Experts of a small language model.
Size: 11 layers, width 160, vocabulary 8192, 35.8M parameters.
Experts: 192 SwiGLU neurons an expert, 2 picks a token, a sigmoid router.
Training: a variant of SOAP for the experts, 271M tokens, 8277 steps.
Below are experts of layer 6 (counted from 0) of a mixture-of-experts language model. Rows are named router (the router's row for the expert), gate (a neuron's input weights, with its number), up (a neuron's input weights, with its number), down (a neuron's output weights, with its number) and show model dimensions 0-159. Each number is 128 + 24 x the weight over its row's rms, rounded and kept within 0 to 255. Numbers have three digits each.
Before each expert's rows: a language model's description of what the expert responds to; "raises" lists some tokens whose logits its average output raises strongly, later layers aside. This comes from a sample of Wikipedia text that the model never trained on.

# expert 11
Description: Given names, surnames and place-name pieces, especially in tables and credits, such as John, David, York, -ville, -ton, Lewis.
raises: "'", "-", " and"
router:124156140119107107132132100121061143183150097123120122118092139164125138137110105134142119155163109105145156125168115088144105100128115095099113135087101153127143125102113128120088130112107072129135144071123089112125158100099129147132121102134099162124161107113093141138140143100151127147139143148134069129145137155093138121146117105098109156132148134133151172105160127111173105179098094108142169107104119125086110106131162093127159125129129141152164098140151160136157130165114150
gate1:099119110101122119166095099131118148122105122161144116098114128114110129108110102114145107109119132122102145141134165122124094168113152140128118132158087129144087125153155120144119130144066079150166126144196121150126091122121130120092134099110101148116118135091093139098131143106116074119160110164145093165128126117079163125183105122137107137076099145168121147127129129103140121123093102151119125138163128185091163152123153122134108132165136138149097122119133121138131094146074159
up1:116178163106143134120173119163098128131144121094115146131084134132128105140127097173123084118175115127114103161127135118132148161148131136112106145124143160141113093155122130145091129158097084084123119170138104128115100110120147104159113110131121124104183137083123113171155099156104185113115139108127107172088110140083159115117144117132128175076140140111126148098154122184155109125134175125114127122094128136117120155128155127112124105106143124110133119136119131170096125139077158
down1:124083160118090160095159135152118149147149116164106094185190161134128117150127145109053117138075133166154124099136092134117147128116123107104135111142144125120176105129105140163106134098137164153154141099117163099153118149155083140096114119136115143123128133167112160171111142096103110124171098088130103113165122156112152109135120138159135139160131189119118124098109119160151136110137118160123114091137135126144150125134115122145127163150097132122131133139114156097137160110109136
gate2:149143103108134124139133122138091132170156143135156145125079147175125123155128110106111135141082062198095155122161132130127159122126127089083191160165095130116124107134163103108133139104134125131130142124165143072166150120122160134159122109147125094127114117134113149121114137106132138150132121126168110131095105157143134130106159120121142172093118078147148107114142130114160119137152109107144113135111130093139102140099099073080102094128140166129110115127170107135124140101110153
up2:117169103130066151180159121121128156126139128122129128121121088130111112147096114117132044095168159169154098115152106121115138137053141155143147165147106123120103128158135116128184135103100195130109129126136127149113112124108129108101130119099083136135107117136137150115135099124121104092143092119179120150122098144120141127137124159112128159134140153159068145114134134159153147152143117126109166114114106118152140120133117165150117157127132101089120088166120115131133152099129128
down2:129122141139104122113163133149133114101141124111119104095127137131130093124111170126121101087154161182185144183140138102140127148116101130142129112118155168120160117175152113125138126120158139135128098100130130140138111120130121114122189114134097104094165094076136111133145097116157099124138128156170172159110101109121095099088135158153080141171150152107155121089156116133137139154122123179116130134144149077100150080104138132146163125164114126130141123146163093122092120132106148
gate3:120137133133168075112123115106078161100117111122176132083095074135125143108146095143140127123133133164154093125122103115109163110140139123110118121140137165170170105134152105126160152107130113097183156138118090131141155139146170153129111122162143104171165100142115127119171090120143100125122169133103082091111144160140155142155136092136115176119150129132091121104128109120136115122134106115138130154138107096147102112101130132108090204143134166117121090133131124104115105128123111
up3:146093137127112149143139118111149132124120114193113194131142087112123128104102117161093124100137122151147148125124096110198146152148100138128143111116119117150132101157122098155152170167156101103167099137129131118122128100144089144146065155124156091117154133127143181111149127148145094150068122115140102150164135111123147169132089152102182121126121129176120124112142101107129133111149157093131118136161145088136114105109115144112145148158132128120132096120136152127143104118127173
down3:114116115093115145114195122140103105102113137103150138154115169161106103119135150129131148151130090117115086141150112117169180097131132124164146128148113157132141204139130126154159138132156128117189112133139137170118147098109116138126127117083141099133118137123183115105133161080144073131170101120173134155142117172155113156095146143078124085106107152151112132154132107126123145092120137089119129134119126127130120165132150146147135134097078149120155131139148107122124138147129154
gate4:147168139145115102121119123107104135152148174071168132141104148172120120134164091156172127107162121084102143134160109066123092131160101148090115131070116124127140139143140120137147117113071115125157136118131120145168128116134127172126126122148157136124146140123139142110105100126114129138132153122150139132131116147136156106165144140154137130185151099120186141148114143121127127144087113083129155096108123128132088090129153097163111139131152183148181078118129150139130152113141120
up4:111145163134104096134126098118132144151134107109098120129132174102160104114120130120149081077140129091147126101116123097128127130106105176115131127132149117104149102111132139064140046145112163108210133124137144072147112135088100158172169147121168123171113141117124110115123150128131144109115146114145128109111161146111154089104163139128152146133114154132132141152142118116126130132123100155116148158138111122154137128143134107117131098121135131146166130171163145155166081145167149
down4:116138146108132101170201087143121159094083146129162144117133094155104091132124113150153130128158141140108158129149131101100135146120154121165124110131112119136145111127127089104144163100141117114117119125162138120113123132108118144125136085095079153158159113096127140151130114109138114106127154134089201098115152115125153143108106127160154106154167163131096093146159168124123144119092156145091145118103116095087151113109146146137174115102144139163098140138159111119091161140121084
gate5:101127138135136121148103069104126117117164157129127117130156146159137152150077116084097117139163132081153112100126131137118088145135122069131129167101102162156097164138110099108125140138087108136090151112127133155131172134116116125120184099120108140168170127094113128133167120130113143124142153118170153166129104139135162120117165123169164148138121141132095152098146123102112154122092109093123102158092132103157130124166149101094158117100114115132143142138104127136146096122119186
up5:153163125115143113087096117119108123145103151124142148174090085145134118098152111140118150128150126120098111134166166130149126121119128097151168143133103120131102159098116120118133127112166131066140121097147132138143134126077131137146107105085127139159088105161120098133093124156126150158164118163144105088112129140128125136123124156088161117149137070071109131117137048141158098133152163142133147125138098138108137119168127116151141187160116182103136121133129123140131132130124092
down5:145088155149141133109118140138159084113122113180127101164103084148126137138137123132119154096125134119132105106127092111160131178152189097095160139148124131121128176142128143140134133122165160132097111121155150154087137102137158142144108133138134163132139135135142139143111090123113098150160100117159180133111141114109112162139125107110136172125110161148148147114118118132154153087143138087126168151129099072153150080104158133116103125098102128118129119132144106118147099047157145
gate6:128115124159069089106137131140090090128136095117120154104095133115114151147111139147084077109112127169119136126171142122141127138126124146135120123170140165117105140129129084090153160105078136100116155136167149117122123110165128131127094104146108153139157104130121115075098099135129168109164154129143110132133137124104155105142137126094117201146104133119150160126073168092140118144093120127100118122109128097114078141165141160095143101131107150109099099116129178127108137121148120
up6:084160125098115140151117107120104147129113169100139125165177112134074167135136054138123142167165115124182115139129113102143106105055134132122153089128105111122100145144081107118175145152116124140128130134132153142121154179167096137116135133128093127104157147127114127125142132130118118154132095160094119117162095139146132092187124115141154132140157136107095091145127102142166155162157157135093151129155106138120157134153130124123143141100139145105128120102110131104135152101153131
down6:130155138119135161111111133107117124112112090121117120092115131159124138145088112133118116086150165151140156121119140154198122117125116081115139196128138099134159127126106129159140102127132118102090122182110120156113165102116171165118129132147145102129151117127111121124155113114120119168152076141164118155129120124148154126133146145099161165154125088116120195100135150179116141160106090102144165123085088115134116115126146112120122126101111116122143129179133141165172098115102158
gate7:165116107166117115138123122123120099080143122109200117113135159135100176091098167147123102135181112152100155115146167141146128151108143123084133108123104113086116131087164101139127143111121144122095155114091116128138101123151123148125136118141119107142136130154146112124152138114073135137169109168096107145147105108115145129158144110105157167111111114127125132156135103129144119105143119144133128122143181135116141136155122198128140089073077148124149132156123142131201151124130140
up7:152134095112140172124121124072174102132172106080123098152141133144106140105111115115145135129157093107125160139134143149153130110149111161111130129105120131139145116111138100116080138116145112161171132121123129061135154157118169108109097143157141123126146160143120097098154121075113118135147139113137142173113097128144161109141161140105136093159095064103123112161126119122120125192110173126135186133090138178112164158138123125119112128107091131117131130119102159135152124133113129
down7:136136136139132138105118102105122120130088121168152119161138140127101133106117150120121103062132070109095123139139151113125125135118160154118106081159147147110141139137196125092117155150114121127096091129148096086130146142120124120132093173161068142146149155165129094116138125125111098130146140163123106139157155150131131113144168128134130150168134181097113117144173115101129112132124132176126118176108126130142148146178156077126145142090104150107158119139117124155148085161146133
gate8:131119125174136116108151062119097090137103100176142157139081101122149157099132156096119079136096133156140159129097147109130153135137109128139141113116125112090152116120124107141091134123111130107135167095104144145147142126117124121130147120113143119126170128138114156141138158126184081162099177168147148128135143144155160133123134148165122130141135095111101155105183123128148146134132109107106149147113144155156098112127109158140135108064123122161125140122112135114175097204122156
up8:119092108146122131122134140126191145114097123116119138141143101100113124159150133144081156159107152152088114117154163151119144117114131144094143122107141137099143140164060160143162174102141106148121143153152132106098121130087146139148114127116109113147134136115133143115119178100125121126113072089112159151156120130144113121134142123110168116142110138109128135150047145096097133116118188105165177140148111157145123137127130117132087126115181120100139136113089113083117124086152134
down8:155139080147144121109155141168169144101095097112118122100202091096086129099093123157143160135113164141107130134189142150102134143140142097105125143117140171103126114137117098135182147123114144170149127138155111116153113159151120072112160149093118151141126113143119114148142128112142106123146111122154135120125089150127111108121132147101114091141103074141131138159106093159128119155107142129151163121195150116134158165101120103113107139147141112108115080145141149116094115127131116
gate9:149126128091169135112116089124078132102124130141119087131104101140143160106169150131093055130133141116127146111082096089119134118135114097132135100113123156132153147143130110122116103127109159113120111092141125139173122132099121125143093106147140145170158101140159119100139127123146131121114190131113095131126115161103153092113148101114127118191134076112119158159134142119138154180124116141139110088104130158081111107185142135105111100116117159169137117159134176108117130130152145
up9:093103079149117137176135137165141152120108142117162112138165125137170139136153128187108146162084124138132084101138160139162154129098132148093142123165133111142139099113107129100112123132181102140102120138159169150140150176125098119125088166126157094103091125124141153110143136144158140126127128104116167139149098136124116130105157124122107137127119149164119081137116117147064144095129133149115112161110111113148109108059110165175121140133119134114140144117126079115130137121112085
down9:145137140110101130139134113122106140161128128109148097157154117121127105125133110147097123179090143134113193146124120133113090153106132167107115149117141135104097154150133137162094099075137148136145088154142138150146137136098150122140097153164131155171098138131109146066141127120145086112151131094142157111140128180154133093134095117144135150096136026093114143095087115157110141143117162102109145141125149139102125118108142118135105163137131142136083093132115157143120124135115106

# expert 22
Description: Opening pieces of words and names, often vowels or re, Le, Al, In, as in De Fries, In 1974, so in sole.
raises: "ch", "j", "ft", "il", "ff", "ad"
router:135105130094178086158130131116118132158143106128113110104091110096141130136104167149104118117163177128115145114130104147139145138153119100107137143181075120169141132125117162115121084160134170149175096154113121114141121159141170092166127118112108135094130082118151160107125089146139152171109122130099145164085104158098144137148117157123128160106129130150113129101144146137151127146142113141129081143149138120096144163140111129132156114147142165133174149124140124093137141117172065
gate1:152152123096127097133079129158145125084117138140144110098140090136117176144131152131126158149078137155106157086147146126129130131138079136117157156132101104172082104100129145076123105116147121083106113151124101141142125129146147150152133155117105099112197048135114094103180137121112138117139108129128144115125090152115098146105127126132127136142101116110126130081083142146176127147112136152115124137100160112150107142131154123127102132174139130166112101105162124141110092121126140
up1:102119130095125132117168168109112117176116127163133136148099148079135151113119102147139090149162194114143139169111148140104124130113127055140135149201086138136133117141108107137128155139124083115143117133128108096106159114107142108116098143136134126138126138117137151153147109120081128158152176104126150135130146114131117110159078101101094110151166095144135095082138145136122125138144109167098146137134088132122111103124131159144100111094153090119106146130125108138159139137184117
down1:076173110134112112126118132132114144115150171134127143101146102080175117136138093101124104154186119099147099138097165124126084137144139128159095097120113114112154132120146138141113152114102152129141149161154179140083129123135142145103162169112136126097114195156126159128139147130128141098134137126120111143107151106083119136166112093076116135142145074131112124131095117122090124138122103111143137188149080120120134079127117168140113131104164121137101149139113102122147109114148158
gate2:135107119149125118161139156136175136161115096149158132157121110106131143138114082120076114116139124141164154114067129134138120128141141114082135185153128122144119098098143140153132140109122117168128098116107118165147151116136150084138149134154112101105120120098140133138165091139119117149134142125154105104131108147163154203149149177105082172128104124171165102135148138150130106159134143146145133140122114096103160130144096125129134152182112146096169135110165093142132152089131107
up2:079127116126116121113078147104117140119094156153120150137115142128145157149170120147110132111146100113097120131154174157124108153148158151165123159133108129134145132110146114130147123103175131117136116143149090139154111127082117109120140130154136072165144107109133114149118155142150106124166158121118138117150114121128128141151127140159126124105194120122129112098109150097108138171111074102126097111128077149117095140100164109077079104129142156158123111178117162193137087134092128
down2:113159156170118148107104126156154100195140173108144140127134109115105101112102137086208122138087154123154145124144134101136133163102168146104124141091131132138148129093107099075103131146124189119105157176111130094131115124164111133131103151133121151134147163146113134132091129109094130133140118092148091118115100161122153131163107112118143117141136160137131162113122136130137164126063153131107127156101103100157155129155156107117092134128119125124141125165113162152147124161141123
gate3:121139128170143105116126101131122139123190143124100161085123125139116129125141145153138137144107148123126116130181082117129144128150099111117149119126091153131089113102115119131157129156106119143096138103105106103145102095178168111115114138129080101085133163147124137111170151137142172173150121095119125189121097145098149132109133135065140157145154128120138073139126093083176113143123111180111127144142119157124139137128131129112129136164124152136170164160155117101117142104103163
up3:119133128162135149106095118107117153109054146165126149124132185143103127159143124099107146096158113125139187144131133124140141141140125128147110078162134148149104119136130156146113130118104125125106166132147111097152136152114172112127155105121099131073144099148131134141152166119156111140141122132138132107139163095175102101121152181146133100091119137127117145160134147156116135124102140114171094072141132131148165104109123154105113095124112112152105092096147092188100084134133114
down3:090113137135102133116102132105123138116092134132177116119121124132111044135133142138131175117121175138135148098122137115154132133129173135125154149153135172152154134125153178110100152070091149114143096099153110146123092130117092113128149071093107133148130192175139122130077144136126123162133159112085141092119148082165120135138131138152131108116095125144115115121146162121170121157153130147151117149096173138144106111123148129128141136144149124110103140120124109140122096119157083
gate4:172104139129138145134178118135110135109122164108150118087131096130121161130126188134102102089142170127156142147116106091129120122102115118088161145146154170155168125128139117136126225109147138133121090141140081128125114161109098123118135104129119125150130133099132116129113147185110138109120151145119180152117118124105117102128131126109155125116125075067100117105094102077138116189155128124146131146113144133120140098133124105094142098134150122120138125087151114095137132121126100
up4:110152136118099128131137097113130158142107136119174147095131126144077125096103098133104104100135138174114167166120153066120128131094088118153101122110065143111080139114131122114117140147143107123094140113115117151082065097168122127118120102158178155143153133132135132118142148151161136100110124106162130131119146144127102107112082144121151086149126155127136159099103080086105105141117124116126174109129149161079150087109118134117152115141106140123111137155148094143114127104107119
down4:103158139122135150119136132150117146118139104111155117101104109146118127145126104157129138137119170162118126136165115100110119124121142143130127109128105135124120134098142120175101144145169105203123145174121117143141082159176152145155122093135160168158141086170093143127124147174122095119074100140135111123121109084122134143167156162109102094120175145126145083114143137127127097103113118138107084122145123122084105139094126141083099090146106100152089149160143133116148158135138090
gate5:146106061151183114153107136098110148167150117100128110151154132095116120144133119076092113152143152104123111137136129129151136126114132132114114170155072110114136111105144140143099125108156141104127146120138076143130139171156131107155143137107141154124156124128115166143121106098148152139131116151135135139059108133088155152119084137118062147098127117151125100139135156102157148168164145173157132152140137131134127117125123116140140120148136145120148162139147150107159098075165071
up5:142144131165129125136147094117134097096123176113158135137128118116142136131089120156197131148160091149122111122090134124100123141095135080171134111113129106104154129150122137101140124083114153130141155172159101128138171111151107145107137112104130182122093168130157136145124094118086144137105111102117116126169133128140134147128179095144168129121097109128122150095164126109157068110108104110123140171112085105092135126154124099152107131065104119118155123089125116161126115122107132
down5:138093155160098130140119117130116128135110154119136148030124127141124090123121142086102162143130136121123124176126064131111112177126138113120103135133138141141111150100141110141189118114107078120154144126094114097159094109127098138104107101139115119144133088120138136123137125145087127082088116113101139133177096169162136145118142097135167147181183113135118110128131143128143077122108080104109103141092139116136141091092131135124140112135112132115106129115127129156126164132119105
gate6:165133109123122074138120167125136127144108145128118117105127109178084148136115133107132138080138181104137138143154127116159098099148137143137129099149133124142082125163135135115120133117109153187101158135133148112156102126092167117123101148142097127085177119136138113139142111128122153115115118183144126134105158139183139119153093134132117161102187107164146104138108117098124124107131108131186110128153097159090126108141139070109113150130180125118162167107130089120125097125113116
up6:169117151140140158105093091157151088147131143137160124128136111086151169124116174127146126141132143130107126126113119126133145158085162139136172140130143110121153157107131118192151086147148128130119138123105152149136137123099111125145101072126139116156137156136103089134106145129135064122121134140111119112191159178132138134135146111116129092128081159140138127132175100156151114122128104148136135100143141094090111147118129192122156122108148111134099119161170163163124134115081160
down6:153115142142166094088125146084163108129135143137120109102129128146159115138068153184144168106119089101134132123133134104123149136112116096115125157179149103112140114107170146110144076098102125121130123154134143158166141102126142146115149097191119120126134164140181107122127160170117106114129143171151155171160146141097138129145132118139150122113129081108099148127135130157158151152103125096097090135169122087113146134116115143108104153104144144170158138113156130108113129164151112
gate7:115135099076171064127124140105096120132106108141091134091122111143126113130082126141100119099162130118133128116109152070085167131120148139095106091167157132090093171118113142111144136110106165172060112102134127106153147154141111121109097134109109148115152167108102137117124114146142133140157149110123105128152091101140107137089117123168126124142118116128096166093125125136158113136126153094136102128149209143121139122140185129119126156120147121135103134132165124120160113129125136
up7:132084132150076139110136117103117148115082147118155127153104095106147132096158143148134139170080155110141165153129151129152149126141122144129118113127105151163145096151116107154148185154101136127111098123129151168163123138123167085181130162129117113155135130107135103153091113093198106106155100143124172087115137124138147069136078160119140114132163105144097130143106125098143113168119125137129125130114151137118132128146131134094126128124147086145107152161140142132128151087084113
down7:120147133127129090098150083082130126167067164171132140105150111143170144158147161089088102086137137117067203111138141146124080153140141116124154106147145137127093117117168126146070153121100159131151122132180132157118128153126170144105124125089118115124111104152133110178139138129114137142147099141138150138138097111110101111125083126119137122134171101141128077166121099119158123144124135120183149136122154118114143146119130134125145123116140155148129131099131143128140137128132094
gate8:153155080138128095147110142123149142124178111096114120064116087094124097152101131153146126142140149101132136136099121152116151176120124133123135132125096136126176133091138097126130110140151124158140122116102132139098160145119110080122131129102120140182170109140121148113119101145159119139142156144128090148146131122090116141130121190137172092091116120152128067154121161127145141138087143091117084154184138075133165097106114119173151135128137145127101135127123110157125145120160124
up8:128107119103147107134108146084121137146120169091128096124114180133129087106130104083124116095145106127115145109136122080155156083115149132119121154148140109127090127120100100112167129132065147159157153125094070132111082133138118118154110131144138136156141139122092117098078138132132130116095098116062116129117107124123144126128143114143148188116135108145138155129138086088160129139123131093092148106146132138092152162104132127119109101126145124088166093108132080109136140174124105
down8:164174103120115158102148117136106182136138122129128121101131124130179135190146149116107149121150102096133089114083136135116129153141147169113133157134123132121132093093166128138145129080089172115095146089155111138136108124090154163149130156138098060147128146115126111143144137164149117119135090136138121086147140148147078133094111113118125125139117151104136148100098121105154141108156130129113135067132122107102154138095145093120103178137098130178106129128093126131139132111091139
gate9:127116130143146111093137135143136135119179182109150116096123106158151120097101101107134162140151151117127099145103109188144111144142107182094114122171123104142120095101135119166121131148153150162158137124121096128170119117154142090161094112131136143093128121161138128120117106120169115128157124153105127130122157172145125139160115147111149099104147109135079126084096143164148127148105173110087117161127121110117130118144090104139110104149176169070087134086129150136109135108134115
up9:114097142103148166121117126093131132112158095168110181108130133143108137139145112093134088157121134091089134114147122110137127134124136129130110148166126109142116113118135141086183074129192094126147142153135151181095127190125143146123114138160143093157155108105137125150124130132142143139147113156153209147149140130127121080142119134097119079141125074120153149146137160158109109131113147118119149097150131115111126129107150103154123074133116135119105097148152120084121125117157149
down9:146128129103136096059108126117111156149147113125134119105119112111147120143143086137127146137090076126187139131128149179109136153085160115120148175127112114089129155147122151112125101150141091128118146129167168153186136147147137108124156108119095120105134133118109139096171106117113091150101128107144112153114137116090180146117132112114161146169109115156106148088094128147164143141100100141129135141094166144105109153136091185156107095128121145133123128095138119106175150118142134

# expert 9
Description: Capitalized opening pieces of names and rare words, often foreign, e.g. Pop-escu, Rub-y, Ev-ang-elion, Sen-hora, Am, Sch.
raises: "ma", "in", "al"
router:146178157129133081145110112172154152093126103136094097143141173104142106143106145144126149139096125142098135141130140116152122101088109140131099123142113143139164196121127114129100112117179113124105154166127062111128154074115150097124102107117166112120113165152175134126098132098113138116121101110129128129132136102131117128134124147151123083131168146152121064130124156103153142187144134144144169137110135129143111157137115122110128109138070134115136110081145155139110163150145117
gate2:161138126150141130124123117148122119123142097149162124085136107159133099103128150116084115152110116132094100151117153153087087138104155124170133106125184139124075161120096105120134135133175117156133143118093102094091128088114121105071102123156152170108074137116173121135133140154119124157151162114128102094120163066092114113144110111116143128116134082106087114123140126142138145105118126123107100118136149122089163132115129136166103104144120160133116130133120170163176114146152112
up2:115148151122119095132122128134127151135168122157149099124160117110155110135102119140121147109111103123144180182125155177165117114134103139157103144139089102137201108171138157128152143104149158115173131156129130116111124108140100133133118143124151074136095105141126132116165090107137151146162172173187145151122113108156154149121157135100089130121140138153112099064132172119145119089128121115109128123126112148149142115116125075139117128099134131098103142131159145122082135144164146
down2:126137139098102110114106138137113171116111093101122123135144075073153164078128137148077133138192127134141148128123185145099060123118114092157096165144148153147076122148107118139121168138110157153137154109155133114125102119116099113120157096099130112096110130089175112125146126112133135099094124135119120122119116124115124112128158104119123098145146130115155137162176111140153111154121141162110119097119153106167116136159109123154086150111089154123119155142170144137109104115117099
gate3:133139120136103094118118137162123131159144132116138177112157146128159090080122134137137098137133102201125150151153130097118145131145125145140135096097126184127116144125157145194106114114105082155136146131115128138165119126130114106166148083136160138122131154157128151114160149153138154144144170127112155131126167142101181151119121106148133118077133149143110092133149103120178172063146114147123139119151111135130096121125159110107115150135156119111158106161148076131117145121117090
up3:132143129115125128127174135165157113030158161085126125105122174150131161134082138078100123118130104158110121144143110136117159129116115134104134142128137124085107151090131154169149149139173087139141089127143113139155098124148114141117108135109143116124114111132125159137116121125141111082099085115115116163145152152131108137142167131137116164121103101081119117103157116126112127132144119107140078143145110114109132143129093109167090175131185109108156114141113116177106120134119167
down3:099147123117103116081102170150153101112186180096146114106118109129096129124153133114112117114120129128110132094142130114136149093136163132148099101141142157136137109133085151146092125099122086139112105112121158111123118131150100164104145116177134098109126092161140144152144149153123083125086136118125123153153145146156129135130140146138143104114093159129089175123151136141124142069146099119140071122120126133117090111104096083129072091146138157121113109146135188107143086108119116
gate4:161073099106093120155146125112149138129114153158156155128077117156152145081116137137124131150102115114071154108156114132147146125117118108134095142136114125143137100123108111116105147117168132128140135141105145143149148123150097106124099124090115126116131153144146147085131115112144146176161143129108150086111115113078152128195146114156093150144110095160099100123110166127089168136102114094116119174080133092130121112136129160147135156156136089148172102098104104167140160117112111
up4:140124125124092143136125130139110119116160115144124134158085151122112143116160108145103117149116155132148117106141133149161140150146145130107093165126123111143115124140140111177107136145133154118176130122072135101144138143109127127119133056140135122109083116089141098124153169144142100139146163132126148135132137157115124166135117150139143148115136208174125125120079149128146079134173149145122110156081125089146120172135090113140101113088097114136151143137136136118110132071081066
down4:105127111095087134149101117130158177131123167139145109154143151133138138076162108108137139169095096143132140177140113096069119119132126170145121147122127130152133106131158128184135129141075118116125137084126132132146152183140141159127165148154134126120120135163158116083135124131115101163124127159159117156093103130139085146096118079146111136121119202143147126112127140101117168133143098137109129153138113126172140106098135094151141121121116181152129109119132117172105160136119141
gate5:138143153127169085134151162137129101151169167116079139125124179134119151143124091114153139180102116130136154154131108157101166146145145110178136112133111098130094112137133119120112146133117105113132128173130118143162098162159182079133139080101166135125093108160139164112128111122139138115139145138106111157116145106138118118114144107121123088115126113116099148132120094095119145134140130148137148085128110139135142125184130096131115160144105189123127128116127123146148221150151120
up5:121143101118166110140148124119191102149143158163072105103119143118116126125143161111126101147083140148109145124151145140138125190102159147121109133104142082151081095125148146122130141108160149118130162142098121108173145129123149120146107091119136143159093123124132172123087109125136114121097110126132132166140134147162111090140135125140136089151131160148161175177122123091122135180134158124134103126102128095120142136109094132164067151133144130102144156159142125125061126136140129
down5:121124158102113100119135158129150136112101166113135144100117107107101139103113115103147142071092111121124149103127113108122102106139119127119216142115120139123157137160131109188148106096129134134138090145143147117128145148156159106093102128166112144119115092126136140172146110123127107123133154166123160128127127180123142118170118120137146141120143166118137117123118156128079119139115160132152117063147136145152133117136094136143112097075136116141155152159159123107148161152105040
gate6:133164148147126116126110106102103170128111118142175153124134112161100096123160162126129173134131128096125095090158138131155119058151134082120071119109094142157135164091149124124125112137139120134126151116093094136110150176120142111108091073143101093110158164131129097144119148113099115122104151126095110141133130114128139117117129163159109084107126142136087090159128119141159112162159173105138138135135113151143135106149130121144135133126103138119134101108189095094083113145133164
up6:163133107135136182076120158141117113103140147097159130133148134139118117163129110111109116069126129133127120143148149134117156151119132109102151137108143116077131143099120110125125130169110118173165100125097167169114135115115155143135132134094112129123109140151145162118129112100158127090137115097191108147101124143116106144138089121131174187142104079136097168123118145127074113115136148110128111099111129122148137156141168147141165134127174107117118156162103116114067163088132099
down6:100102163112159113101167167136096099113158138114135178103153136119116100131136091148121120121151117144149160185128131121097138148119151155132128150114121155137152132139151122104127157137114163100168143156088160126137193134151141107122173118125098116128106100098147131160112118105130111149104157137149118106161108141141079083118091153109117148128147133119172141104097139113130141098123169116135114106165113125175151116144119101107174167108144133131065142143127141122091108083116092
gate7:104148084110135120121096120149140138118144163124121119109154148157143118122106101131119109151128135152165120139140104126123092116132117097135095130121166154110161149118133113114175124136130138144142086183148109130090143174133080149109149083158146152129103148128112099129111128159112129134120116140166117155132134129122161154111091143126121093124141085149110159118091131129124168160102145147157151152135180131099176115147134140150100088145169191175146118187119120107090168152134162
up7:160170105108156122118162129127144146145144066112134139167130157111159151125141167127092146148108123067146114106098143126125181157127142106103143132107165149100130148130101108130140100110104141115128118134150147113102143121117150129162132141121142099145126120141145122090100098160152099119125115055150123131095104122146134142152123154104152155130139156125135100128148105145157127150118148121140175118118176130172128134125107095155131183164080093119179122129075116152174112141153146
down7:156156133145139115104208122110138105138120142158115098147115175110105141113136127134137130133107109108140082083091097125100145104135114114104120126111176126116103109108159096110119112117129109098125127166116139128110144131110098135104127179089144112135191166152134122117102105115128148130100117128167126160126114122148105126163177161139118184144149148109159177146134111147134143163103106125125127142167111114142111120144168110168102186092096122107104157105112151120119141092111102
gate8:072147109102136100103127100164122101086172098077154116131113133128163115088112106136104144176099124113087084125132178186117129139113112146130165123111139116107122161160117137129128135114111137089115115134111132137107123139110116171137129087130137087105140094131108146092114158086118120136129148082157117127120143123116101131110139136147125129134080108124114129154144133173107092131126136121148172123179127132108184169159129098163147096150161125142103078136121142110116138105150153
up8:122124115170102107094155143110127115157119120110123136133126128126155192121187148145143120128089115134119148109100123099147131196118148151158145110125137145115105081156106140111135136129133116148137107182151122144068138119148146100101083141128132170166110108155126154135153119122063108128133156140120142128126175142156133118147084145145078102088110169115157118115098135130112075090137162130181095097094118125103145152128126122107124126149150125131129108125143130110168118104152120
down8:149129146151113143097093100102112103105068155137120119168153090170154102134126138127151141148136123155112115074122071083162096151139167126125133131115167133110150179122083123107132099114131126153129127113166131146120120134121154115110114109130095145146141131132131087079138130140132095150161139103127104135151094101085125097102118152147118128134105134046134150159112119141123135125137119150128147151122133113061139119142106125132129139141086110164106138165137121139149120087137185
gate9:164140147123122103142147117143144128147102131146141135166110145139171119104140154103099128151097129141126139134159126126129120120100119121135130170125129116128164124086119147129146133156160102118093158133095103148109117092151110114113121063153127128147153161130161132088139116106104119122085122111105116122138129099178086146128143145168103126109114122099132077130113149074150116147150128120126169095090096127181156111123118117063077132103115142118123114075119137156178172154086101
up9:115166122102166144113171111126109146118147092100139138138138143176166119147114081193136099090128129139080104151126114122156129132163102132083166136146115124113145147146171160137129090164152139163119133184115156113127106144108114108156091129119141092107117147109101118163145118144148176087131152130109116114133151123134170191096098128125117104116126133120153148099161137123110125116132149108153097133092123129115138122136138122140119159122142138108107115156159096121125148102053100
down9:158109182140192095099135144099090101122137164089165117153162111114155122134171110126119133084117081176117096116124097119120172116123097169145161127125130114142175084105166148121162145126145109165122122119141150111133137138104089122108135121111160138107153145116132130125124141144159141074153174111134107136141109149165178102148167151138132134096143113101145112118135158146164143111098171110116151126150126142083111152113106128149144139121132140147123145113127146101161152114099103
gate10:118159154167095111085145134191149129147120119113147103112159098167107112153130104138136135145159112110089127141187156122149105152111154099100105118142107146124147186120128157119132150074115129100126110148127093098092130125140104092121110126133155098124098143139149128146119116108092150133128148144109134140150175113075130092123117136126095117075092130140138098129110106120141115125155145083144134167131152157121127141130148165116113087155088122093103124123105068099147152165118112
up10:077163137141131139145123109102136163113125185127140127090153178127129156153111117138131124120154063138176152114110131094139078100099111144158126098118131119140119136114108161107120136122131144096151146123127108189147137126106113102129151120139115133161120119134110157088161156130134139119138123142108144054111125105165113112127122175154159116123118101086118124128140177157123115099109154138169127120142159111125121095183131115109107101114158101118160133110051128126116103113122134
down10:122115136117139125126178126132129135155154187179141091137141167132083125099178159113160127150104119102121164145101109117154103182115106149132098135072123122162106145117135119130128135118123101110166135153144138182127173123145083137108133119157119092128136137131124113108168170148134104160104125146104099099129131163124156153141124135098151057170124110123166138127166173172140137105130161098118126126113113132108132147112132089175139083098137140141117120121141129141122112138139143